config.toml
hidden_size = 384
n_experts = 64
normalize_top_k = true
balance_bias = false
init_std_router = 0.0376
vocab_size = 13769
norm = "rmsnorm"
norm_eps = 1e-06
learning_rate = 0.00143
beta1 = 0.9
beta2 = 0.98
max_seq_len = 1024
train_tokens = 318500000
Below are experts of layer 8 (counted from 0) of a mixture-of-experts language model. Rows are named router (the router's row for the expert) and show model dimensions 160-191. Each number is 128 + 24 x the weight over its row's rms, rounded and kept within 0 to 255.
After each expert's rows: a language model's description of what the expert responds to; "mostly gets" lists some tokens that are sent to it at least half of the time. This comes from a sample of Wikipedia text that the model never trained on.

# expert 60
router [146 101 108 133  77 159 151 108 148 137  91 132 122 147 131 136  96 124 141 186 157 161 130 115 129 150 176 144  86 136  88  94]
Description: Capital-letter pieces inside acronyms and abbreviations, often in parentheses after an organization name (NSLA, CONARC, PSD, AOC).
mostly gets: ".I", " MF", " FC", " US", "CA", " military"

# expert 3
router [125 115 105 113 132 149 113 176 160 170 164 121 148 106 132  98 128  75  94 135 143 131 160 117 136 105 172 122 117 120 119 125]
Description: Place-name starts and compass words in geography or football-club text, such as N, South, Mount, Port Vale, Dunfermline, plus infobox line breaks.
mostly gets: " N", " S", " north", " south", " Mount", " Sl"

# expert 43
router [169 158 117 126 103 138 161 125 116  92 122  93 135 124 164 145 142 153 134 143 121 125 134 168 159  91 146 115 140 127 107 143]
Description: Zero after 2 in years like 2010 or 2021, line-break tokens ending list items, and million or billion.
mostly gets: "\"\n", " million", ")\n", " dis", ";\n", " billion"

# expert 42
router [144  86 178 139 146 129 112 138 147 149  88 135 154 155  89 125 117 139 171 127 101 155  77 166 133 181 119 166 106  93 137  90]
Description: Verbs and content words in nature, place and history descriptions, such as used, served, dates back, run, known, led.
mostly gets: " used", " due", " led", " served", " worked", " known"

# expert 29
router [140 105 128 183 139 125 133  69  97 113 102 128 166 139 117 109 123 154 140 111 121 141 116 106 163 139 125 118 145 110 144 166]
Description: Digits inside scores, years, percentages and times in tables, plus table divider rows and pipes, such as 6–2, 12.3, |---|.
mostly gets: "|---|---|---|---|---|\n", "|---|---|---|---|\n", " Rob", "|---|---|\n", " And", " August"

# expert 10
router [ 91 105 109 131 167 133 128 125 108 141 139 143 171 120 127 102 127 153 141 179 113 147 162  79 122 139  96  92 136 126  66 123]
Description: Mid-sentence prepositions, determiners and possessives in prose, such as of, from, through, his, their, about, often before a number or noun phrase.
mostly gets: " his", " about", " w", "″N", "°N", " their"

# expert 27
router [121 137 172 100 140 139  90 139 128 148 107 150 141 114 149 119 103 123 129 113 101  89 177 145 147 137 171  99 119 121 127  86]
Description: Time and sequence words in historical narrative, such as later, began, before, century, late 1981, and commas closing those clauses.
mostly gets: " later", " began", " died", " However", " before", " century"

# expert 8
router [137 120 128 126 111 101 120 134 124 167 125 151 126  83  94 124 159 128 105 124 121 120 168 127 126 122 159 131 126 115  73 153]
Description: Single digits inside years, route numbers and table cells, plus sentence-final periods before blank lines and closing heading marks.
mostly gets: ".\n\n", " '", " ==\n", ").\n\n", " red", " Red"

# expert 40
router [110 111  90  78 159 100 132 124 158 138 154 119 149 143 116 113 120 138 123 131 149 133 165 118 139 159 108  88  90 109 125 106]
Description: Word pieces inside non-English names and titles, mostly German, Vietnamese, Spanish or Thai, with accented letters like ü, ö, ā, š.
mostly gets: "ü", "ö", "ā", "š", "ø", "ä"

# expert 18
router [133 134 162 144 132 140 125  96 145 112 129 124  83 107 148  97 112 103 178  95 139 126 130 156 153 156 144 112 146 144 127 172]
Description: The leading "2" of years like 2013 or 2001, often in citations and chart tables, plus spaces, commas and periods around numbers.
mostly gets: "...", " Albums", "—", "_", " £", " \\"

# expert 7
router [170 168 108 172 126 148 107 128 135 159 179 119 133 161 165 118 149 112 111  62 148 150 112 125 123 147 138 140 142 129  90 147]
Description: Sentence-initial pronouns and surname endings in biographies before "was born/educated", plus periods and table pipes; e.g. He, she, Born.
mostly gets: " ·", " she", " Born", " born", " He", " he"

# expert 45
router [137  61 132 136  96 136 126 118 143 133 119 143 145 124 133 102 100 112 142 113  78 136 114  90 137 102 127 179 123 155 119 121]
Description: Commas after birth dates and names, table pipes, sentence periods and "the" or "to" in football rosters, biographies and lists.
mostly gets: " MPC", "',", " RUS", " ENG", " January", ".,"

# expert 2
router [112  93 148 111 140 172 110 117 166 149 153  89 125 133 123 116 127 116 116 129 136 122 101 140  90 133 132 149 105 126 106 107]
Description: Capital letters and word pieces beginning proper names, plus geographic nouns like River, Creek, area, line, region, e.g. Vedic, Vekoma.
mostly gets: " N", " V", " River", " line", "X", " area"

# expert 31
router [127 164 111 110 108 158 131 139 148 108  97 100 147 137 148 156 127 113 113 136  90 114 109  97 105 108 137  92 123 126 154 172]
Description: Words and word pieces inside titles of songs, games, films and works, plus "in" before fields; e.g. Waste, Love, and, in.
mostly gets: " Be", " Fight", " Me", " You", " Love", "oor"

# expert 16
router [170 118 131 142 156 139 155 126  84 137 139 148 129 175  79 125 122 137 143 152 133 123 101 134 143  71 156 117 138 144 140 107]
Description: Separators between items in genre and party lists (semicolons, commas), plus articles like a and words in social-science or taxonomy text.
mostly gets: "″E", "″W", " Species", "\".", " social", " a"

# expert 41
router [ 92 134 135  94 155  84 135 161 113 116 144 141 166 104 155 109 129  82 177 132 138 126 137 123 154 103 120 145 140 150 172 108]
Description: Line-initial list dashes in infobox lists, hyphens or en dashes joining words, heading markers ===, plus the, and, quotes.
mostly gets: "===", "====", "----\n\n", " Royal", "See", " States"

# expert 55
router [125 159 133 105 132 161 117 109 102 130  95 115 125  93 158 117 126 124 129 155 158 144 117 131 160 136 157 155 133 108  89 125]
Description: Award and championship names, "Best" categories, commas after award titles, and pipes in film or results tables; e.g. Award, Championships.
mostly gets: " Best", " Award", " Championships", "|---|---|---|---|---|\n", "|---|---|---|---|---|---|\n", " Senate"

# expert 58
router [ 97 148 138 126  92 144 140 141 113 122  88 146 110 141 121 160 123 141  97 123  89  79 126 136 139 148 134 148  94 112 108 147]
Description: Digits in track lengths like 3:24, degree signs, km and kg, plus Episode, Released and Label in music and TV listings.
mostly gets: "°", "′", " Episode", " km", " Released", " Label"

# expert 39
router [107 137 140  98 151 126  87 126 148 139 118 133 127 154 106  92 134 106 115 111 116 110 122 148 138 187 157  80 129  83  93 116]
Description: Latin species-epithet endings in synonym lists (albifasciata, chapplei, moricola), plus sentence-ending punctuation, quote closings and conjunctions like because, when.
mostly gets: ".\"", "idae", " JPL", "\".", " because", "\","

# expert 59
router [ 81 165 100 183 106 134 103 122 158 103  98 141 113 158 139 104 139 111 117 137 124  98 171 142 121  89 147 151 121 123 100 137]
Description: Words starting infobox or census fields and coordinates, such as Website: www, Time zone, Votes, ″N, plus was and is.
mostly gets: "″N", " MPC", " Award", " Candidate", " Coordinates", " land"

# expert 19
router [151 168 120 147  91 138  79 103 162 121 154 104 173 149 168 138 124 134 101 109 128  85 130 138 120 175 141 115 165 154 152 154]
Description: Digits, pipes and degree or prime marks inside numbers in tables, coordinates, race times, dates and election results; e.g. °, ′, 4.
mostly gets: "′", "°", " decided", " November", " ±%", " –;"

# expert 57
router [126 136 135 141 135 165 112 150 153 137  92 154 135  95  84 108 146 121 102 100 164 108 117 139  89 131 121 113 157 121 135 151]
Description: Suffixes finishing place names such as Farmington and Fayetteville, leading digits of comma-grouped numbers, and sentence connectives like However, There.
mostly gets: " However", " s", " however", " There", " Beach", " years"

# expert 33
router [147 109 175 142 125 154 147 170 146 146 138 160 137 148  94 129 141 126 136 149 158 122 138 160 108  88  78 138 154 158 153 167]
Description: Word pieces inside or starting ordinary words and names, such as vig-il-ant, harm-on-ica, Kn-ox-ville, dev-astating, mill-enn-ium.
mostly gets: " John", " sk", " imp", " pres", " Col", " rest"

# expert 35
router [166 191 117  92 125 146 185 101 118 136 122 171 160 136 127 129 125  79 125 157  93 121  81 142 132 118 109 153 146 125 161 138]
Description: Lone capital first letters starting proper names or titles, often after pipes or quotes, such as D(ownton), S(uki), D(redd).
mostly gets: " D", " M", " S", " B", " T", " R"

# expert 15
router [141 122 142 109 165  87  85 125 165 154 123 142 157 146 162 118 125 166  91 158  99 154 135 101 144 153 112  97  94 122  99 112]
Description: Infobox section labels and taxonomy values such as Kingdom: Animalia, Team information, Review scores, plus digits inside years and coordinates.
mostly gets: "″W", "″E", " h", " Species", "°E", "Scientific"

# expert 37
router [147 133 128 124 137 172 134 105 178 112 135 188 149 144 138 120 122 143 119 155 147 124  91 122 126 171 142 142 168 133  99 195]
Description: Digits before % in census and election statistics, plus pronouns and connectors like who, those, these, along, among, and.
mostly gets: " who", " those", " These", " along", "%", " ±%"

# expert 12
router [121 127 129 131 153 125 123 104 114 121 121 132 143 148 140 149 133 170 117 140 133 132 137  94 108 119 165 145  93 128 128 142]
Description: The word "number" in chart or ranking positions ("at number 19"), plus table pipes, parentheses and field labels in racing tables and infoboxes.
mostly gets: " number", " top", "   ", " built", " set", " sc"

# expert 61
router [134 109 127 103 120 132 142  99 111 115 146 117 131 139 108  94  77 105 158 107  69 131 103 108 149 151 140 126  99 117 114 141]
Description: Articles, possessives, prepositions and verbs that begin or join prose phrases; e.g. the, The, his, by, to, when.
mostly gets: " The", " her", " when", " his", "The", " under"

# expert 34
router [151 114 131 140 138 145  98 144 169 148 127 144 135 118 149 150 138 116  83 129 132 121 121 106 145 124 133 159 118 121  93 118]
Description: Pipes and dashes opening table rows or list lines, as in schedule tables, disambiguation lists and statistics tables, plus = signs.
mostly gets: "=", "|", " List", " named", " Southern", "',"

# expert 22
router [101 112 127  91 119 135 122 140 136 132 133 134 103 133  99 108 120 156 142 114  91  95 127 142 134 118 165 116 123  94 102 103]
Description: Forms of be in running prose, such as is, was, be, been, being, became, especially in passives like can be used.
mostly gets: " is", " was", " be", " being", " been", " v"

# expert 53
router [123 146 146 137 139 111 158 148 102 152 139 151 120 126 139 109  95 163 123 110 123 137  97 112  78 127  70 101 140 137 118 111]
Description: Commas, pipes and semicolons separating list items, and opening stems of abstract Latinate words, such as imp, comp, ag(ri), inn(ate).
mostly gets: "),", " imp", " rel", " public", " exp", " dep"

# expert 5
router [165 133 159 139 147 148 129 111 132  98 139 121 153 143 126  89 116 117 113 179 147 128 142  83 151 166 129 174 118 149 166 125]
Description: Short opening fragments of words split into pieces, often consonant clusters after the or a, such as cl(aws), tr(ampoline), St, sp.
mostly gets: " St", " s", " f", " sp", " st", " ch"

# expert 4
router [127 129  68 136 125 107 111 156  93 135 108 169 134 151 110 157 132 150 115  92 152 105 101 116  95 168 126 156 157  94 127 147]
Description: Line-opening dashes and table pipes in infoboxes and tables, after a field line like Country, Genre or Length, plus headers such as See, Note, Apps.
mostly gets: "″W", "″E", "See", " Votes", "History", "Scientific"

# expert 32
router [116 106 131  77 130 134 148 116 171 142  72 127 116  87 110 160 115 167  95 132  79 138 110 104 137  87 136 144 138 121 136  91]
Description: Leading digits of years, decimal points and thousands commas in tables, plus the and formal words like due, without, According.
mostly gets: " due", "′", " without", " human", " Civil", "Scientific"

# expert 25
router [127 146 145 154 160 123  72 114 164 116 153 105 115 102 177 125 103 105 119 112 123 106 166 123 134  95 120 142 104 165 119 170]
Description: Middle syllable pieces of split proper names and rare words, often after a capital letter; e.g. i in Elliott, ro, ic, Mari.
mostly gets: " ra", " Don", " Fl", " Or", " La", " Mer"

# expert 44
router [115 100 117 153 118 125  74 136  98 111 127  63 160 149 118  85 130 101 114 118 124  94 110 136 148 134 127 137 137  85 139 137]
Description: Final pieces of organization, team and surname names, such as University, State, Stars, -ators, -son, often before commas or table bars.
mostly gets: "==", " University", " College", " State", " Racing", " Jones"

# expert 1
router [143 120 123 112 123 108 106 151 151 123 117 157 143  80  99  93 145  99 135  83 127  96 123 123 119 126 142 111  92  98 114 111]
Description: Whole common nouns and noun-ending suffixes after articles, such as air, system, station, water, car, -ation, -ity.
mostly gets: " station", " system", " water", " art", " title", " land"

# expert 38
router [140 180 121 112 150  70 130 113 108 138 133  86 146 112 152 146  93 155 137 164 138 124 101 150 133 147 149 177  89 152 149 170]
Description: Abbreviation periods and Latin suffixes in species names like D. australe, plus the, of, a in descriptive prose.
mostly gets: "′", " species", "°", "idae", " using", "Species"

# expert 46
router [140 133 108  81 109 118 167  80 162 171 136 133 149 127 168  92 144 123 160 165 116 172 102 152 138 121  98 146  99 153 151  94]
Description: Digits and spaces after colons, pipes or dashes in coordinates, scores like 6–1 and years, plus capital initials such as G, T, Sch.
mostly gets: " g", " G", " t", " sc", " f", " sh"

# expert 14
router [101 121 124 171 114  95 148 128 153 155 102 130 104 113 145 113 137 128 143 185 117 149  78 120 143 152 145  65 165 110  89 120]
Description: Opening quote marks and the words right after them in reported speech, plus pronouns, conjunctions and prefixes such as but, he, un.
mostly gets: " \"", " but", " un", " sub", "'t", " you"

# expert 30
router [139 108  58 172 100  97 107  98 135 100 144 127 132 188 185 136 107  69 123 139 128  87 138 125 150 104 138 109 140 109 182 117]
Description: Final syllables of French, Spanish and Italian names and places (Savarino, Herrero, Tucumán, Ové), plus "de".
mostly gets: "ola", " Charles", "ado", "án", "ino", " Los"

# expert 13
router [162 134 150 114 155 114 137 167 156 150 149 130 167 110 161 133 120 154 103 122 145 149 121 149 109 143 107  84 136 127 127 139]
Description: First consonant piece of a split word, often capitalized, in species names, foreign words and proper names; e.g. bl, L, h, p.
mostly gets: " L", " h", " b", " p", " ch", " l"

# expert 9
router [165 142 114 125 145 114 128 181 138 150 131 153 163 106 110 152 109 156 133 114 121 147  94 136 122 143 135 154 135  82 123 179]
Description: Spaces and opening brackets before dates or years, as in "On 24 October" and "Ross, Alex (April", plus character names in plot summaries.
mostly gets: " De", " Le", "On", " [", " said", " wrote"

# expert 49
router [106 154  95 118  98 107 124 110 160 128  92  84 152 113 154 133 146 105 101 154 125 145  83 167 121 133 119 110  98 121  95 121]
Description: Digits, subscripts and LaTeX symbols in formulas, measurements, catalogue numbers and specifications; e.g. _{, ^, $, (, e.
mostly gets: "_{", " e", "(", "′", " $", " co"

# expert 6
router [144 158 137  86 127 124 121 152  83 161 112 144 151  85 125  95 115 141 122  83 115 133 134 110 135 169 136 159 153 152 144 137]
Description: Career and role words in biographies of politicians and athletes, such as served, appointed, politician, Baseball, his, was.
mostly gets: " appointed", " politician", " Chief", " elected", " Republican", " retired"

# expert 54
router [159 152  98  93 149  89 180 123 115 103  86 121  68 106 112 114 130 142 125 136 150 114 135 139 137 142  87 117 137 139 113 124]
Description: Opening pieces of Latinate verbs awaiting endings like -ate or -ite (consolid, dissemin, inv, bor), often after "to" or "not".
mostly gets: " inc", " Qu", "-c", " did", " ass", " inv"

# expert 23
router [165 154  87  90 155 139 129  81 131 108 134 155 132 115 133 136 135 151 120  69 138 120 135 130 129 137 143 139  80  89 114 164]
Description: Units and content nouns in infoboxes and tables, like m in player heights, album, episode, Award, chapel, film, cast.
mostly gets: " album", " episodes", "°W", " round", " Award", " However"

# expert 20
router [158 163 124 122 114 146 103 161 134  96 126 130 142 181 163 166 139 162 187 124  88 167 161 104 166 144 107 113 142 162 109 126]
Description: Word-initial c or sp pieces in common nouns like crystals, cookware, spices, plus year and score digits and field words like football, military.
mostly gets: " c", " C", " Sp", "-c", " military", " rock"

# expert 0
router [161 140 125 123 102  96 160 105  79 134 162 121 158 147 136 144 137 124 114 130 105 141 131 133 130 146 138 111 109 144 128 122]
Description: Opening pieces of proper names and words (San, Mon, Sim, Comm, Turk) plus table pipes in vote and squad tables, and "to"/"would".
mostly gets: " would", " O", " San", " Mor", " Sim", " Mon"

# expert 50
router [153 120 135 160 137 127 177 125 132 160 135 134 121 190 100 178 145 123 176 165 125 148  94 128 111 182  98 111 100  82 121  83]
Description: Bare space tokens before numbers in tables and dates, and auxiliary verbs has, had, have, having, not, never.
mostly gets: " has", " had", " have", " having", " not", "See"

# expert 47
router [174 114 143 102 120 116 151 164 155 110 121 153  91 104 143 113 131 131 141 132 117 106 121 104 137  96 152 132 112 128 122 142]
Description: Words like left, right, second, first and took (place), plus prefixes en, ex, pre, trans and year-range dashes.
mostly gets: " en", " took", " second", " pre", " ex", " left"

# expert 63
router [142 140 113 142 135 124 146 126 151 128 122 206 113 166  93 163 118  94 117 114 141  93  86  91 128 151 139 162 131 152 131 168]
Description: Pipes and fields in sports tables (MF | ENG), plus clause-linking words in event reports such as killing, including, while, where.
mostly gets: " while", " where", "°W", "°N", " killed", " when"

# expert 51
router [145  89 128 101  92 170 123 110 125 128 130 136 129 105  70 128 149 133  96 134 125 132 172 152 166 113 153  95 127 168 146 117]
Description: Inner digits of decimal coordinates, year ranges and table numbers, such as 40.49°N or 1667–1685, plus U in youth teams like U16.
mostly gets: " U", "ö", " Cr", "″E", "″W", " order"

# expert 24
router [131  99 102 136 136 148 135 141 138 153 136 163 171 135 139 105 140 142 139  95 122 151  99 158 132 146 120 115 135 127 115  82]
Description: Single capital letters opening Arabic, Burmese or Thai names and words (Ibrahim, Izzat, U Kala), plus spaces and parentheses.
mostly gets: " U", " I", " [", "ā", " Raj", " There"

# expert 11
router [155 147 177 164 102 135  80 160 101 140 121 105 140 119 148 147 115 102  93 107 126 145 140 145 149 121 101 132 147 129 140  96]
Description: Score digits, date numbers and result verbs in sports match reports and timelines, such as PAOK 2-2, won, lost, In.
mostly gets: "In", " won", "----\n\n", " during", " In", " began"

# expert 17
router [142 147 144 129 144 144 161 108 129 130 166  90 143 181 163 136 122 104 146 136 106 122 140 140 112 137 128 140 158 100 110 149]
Description: Middle syllables of Japanese, Indian and other non-English personal or place names, such as Sug-iy-ama, Caria-pp-a, Tan-ig-awa.
mostly gets: "aj", "ang", "ag", " Bil", "ald", " Ram"

# expert 21
router [140 126 140 133  83 140 161  94 136 136 145 142  94 140 108 157 128 132 131 115 145 124 140 112 118  87 129 123 133  93 119 144]
Description: Digits after currency signs or inside measured amounts such as $285, £32,201, 14.0 mi, song lengths, and words like million.
mostly gets: " Ar", " million", " politician", " $", " born", " Am"

# expert 52
router [105 112 124 149 121 159 118 151 124  99 119 151 123  78 129 129 101 130 158 117 100 134 125 125 125  59 181 105 137 162 128 136]
Description: The, in, at, during and near before noun phrases in prose, plus the second number of match scores like 3–0.
mostly gets: " The", " the", " in", "The", " during", " at"

# expert 62
router [120 134 166 110 115 173 101 164 119 145 131 145 109 155 136 105 138 147 151 107 135 133 125 178  89 106 172 138 158 143 125 162]
Description: Win-loss records, scores and table row ends in sports pages, with words like loss, play, yards, round, Votes.
mostly gets: "----\n\n", " Votes", "|---|---|---|---|---|\n", " round", " yards", "|---|---|---|---|---|---|\n"

# expert 56
router [120 119 139 128  79 153 135 146 139 123 162 110 175 156 112 146 111 113 126 143 103  92 142 139 134 118 106 127 111 147 126 110]
Description: Common given names like William, David, Mark, Barbara in credits, cast tables and prose, plus surname suffix pieces like -ov.
mostly gets: " William", " David", " James", " Michael", " Thomas", " Mark"

# expert 28
router [156 107 101 166 122 108 108  77 152 150  85 140 115 135 170 139 150 143 122 161 132 147 126 111 104  99 120 100 118 156 123  74]
Description: Tokens in football club-career lists and sports tables: years, club names, closing brackets, and of or at in titles like Lord of.
mostly gets: " de", " under", " at", " At", " Raj", " Under"

# expert 48
router [ 91 144 144 139 102 171  96 113 146 175  81 105 139 138 148 110 137 125 125  98  91 147 141 147 144 161 133 133 167 160 123 109]
Description: Digits and figures in athlete career stats and appearance tables ("17 / (0)", 2018), plus nationality words like Canadian curler.
mostly gets: "′", "Career", " Best", " Award", " most", " best"

# expert 26
router [137 152 162 111 128 133 116 118  80 110 123 151 137 145  95 137 111 119  86 135 118 127 117 109 151 131 161 170 124 141 137 130]
Description: Words in reviews and descriptions of films, TV series and albums, such as film, album, episode, novel, and prepositions like of, on.
mostly gets: " film", " album", " episodes", " song", " episode", " Film"

# expert 36
router [113 107 102 108 132 141 118 168 100 139 119  96 133  96 121 119 129 142 111  97 126 123  89  87 171 109 105 120 164 129  89  96]
Description: City and team name starts (New York Giants, Oakland, Boston) and "the" in sports reports, plus colons and pipes in tables and taxonomy boxes.
mostly gets: " New", " Phylum", " Northern", " Boston", " Old", " The"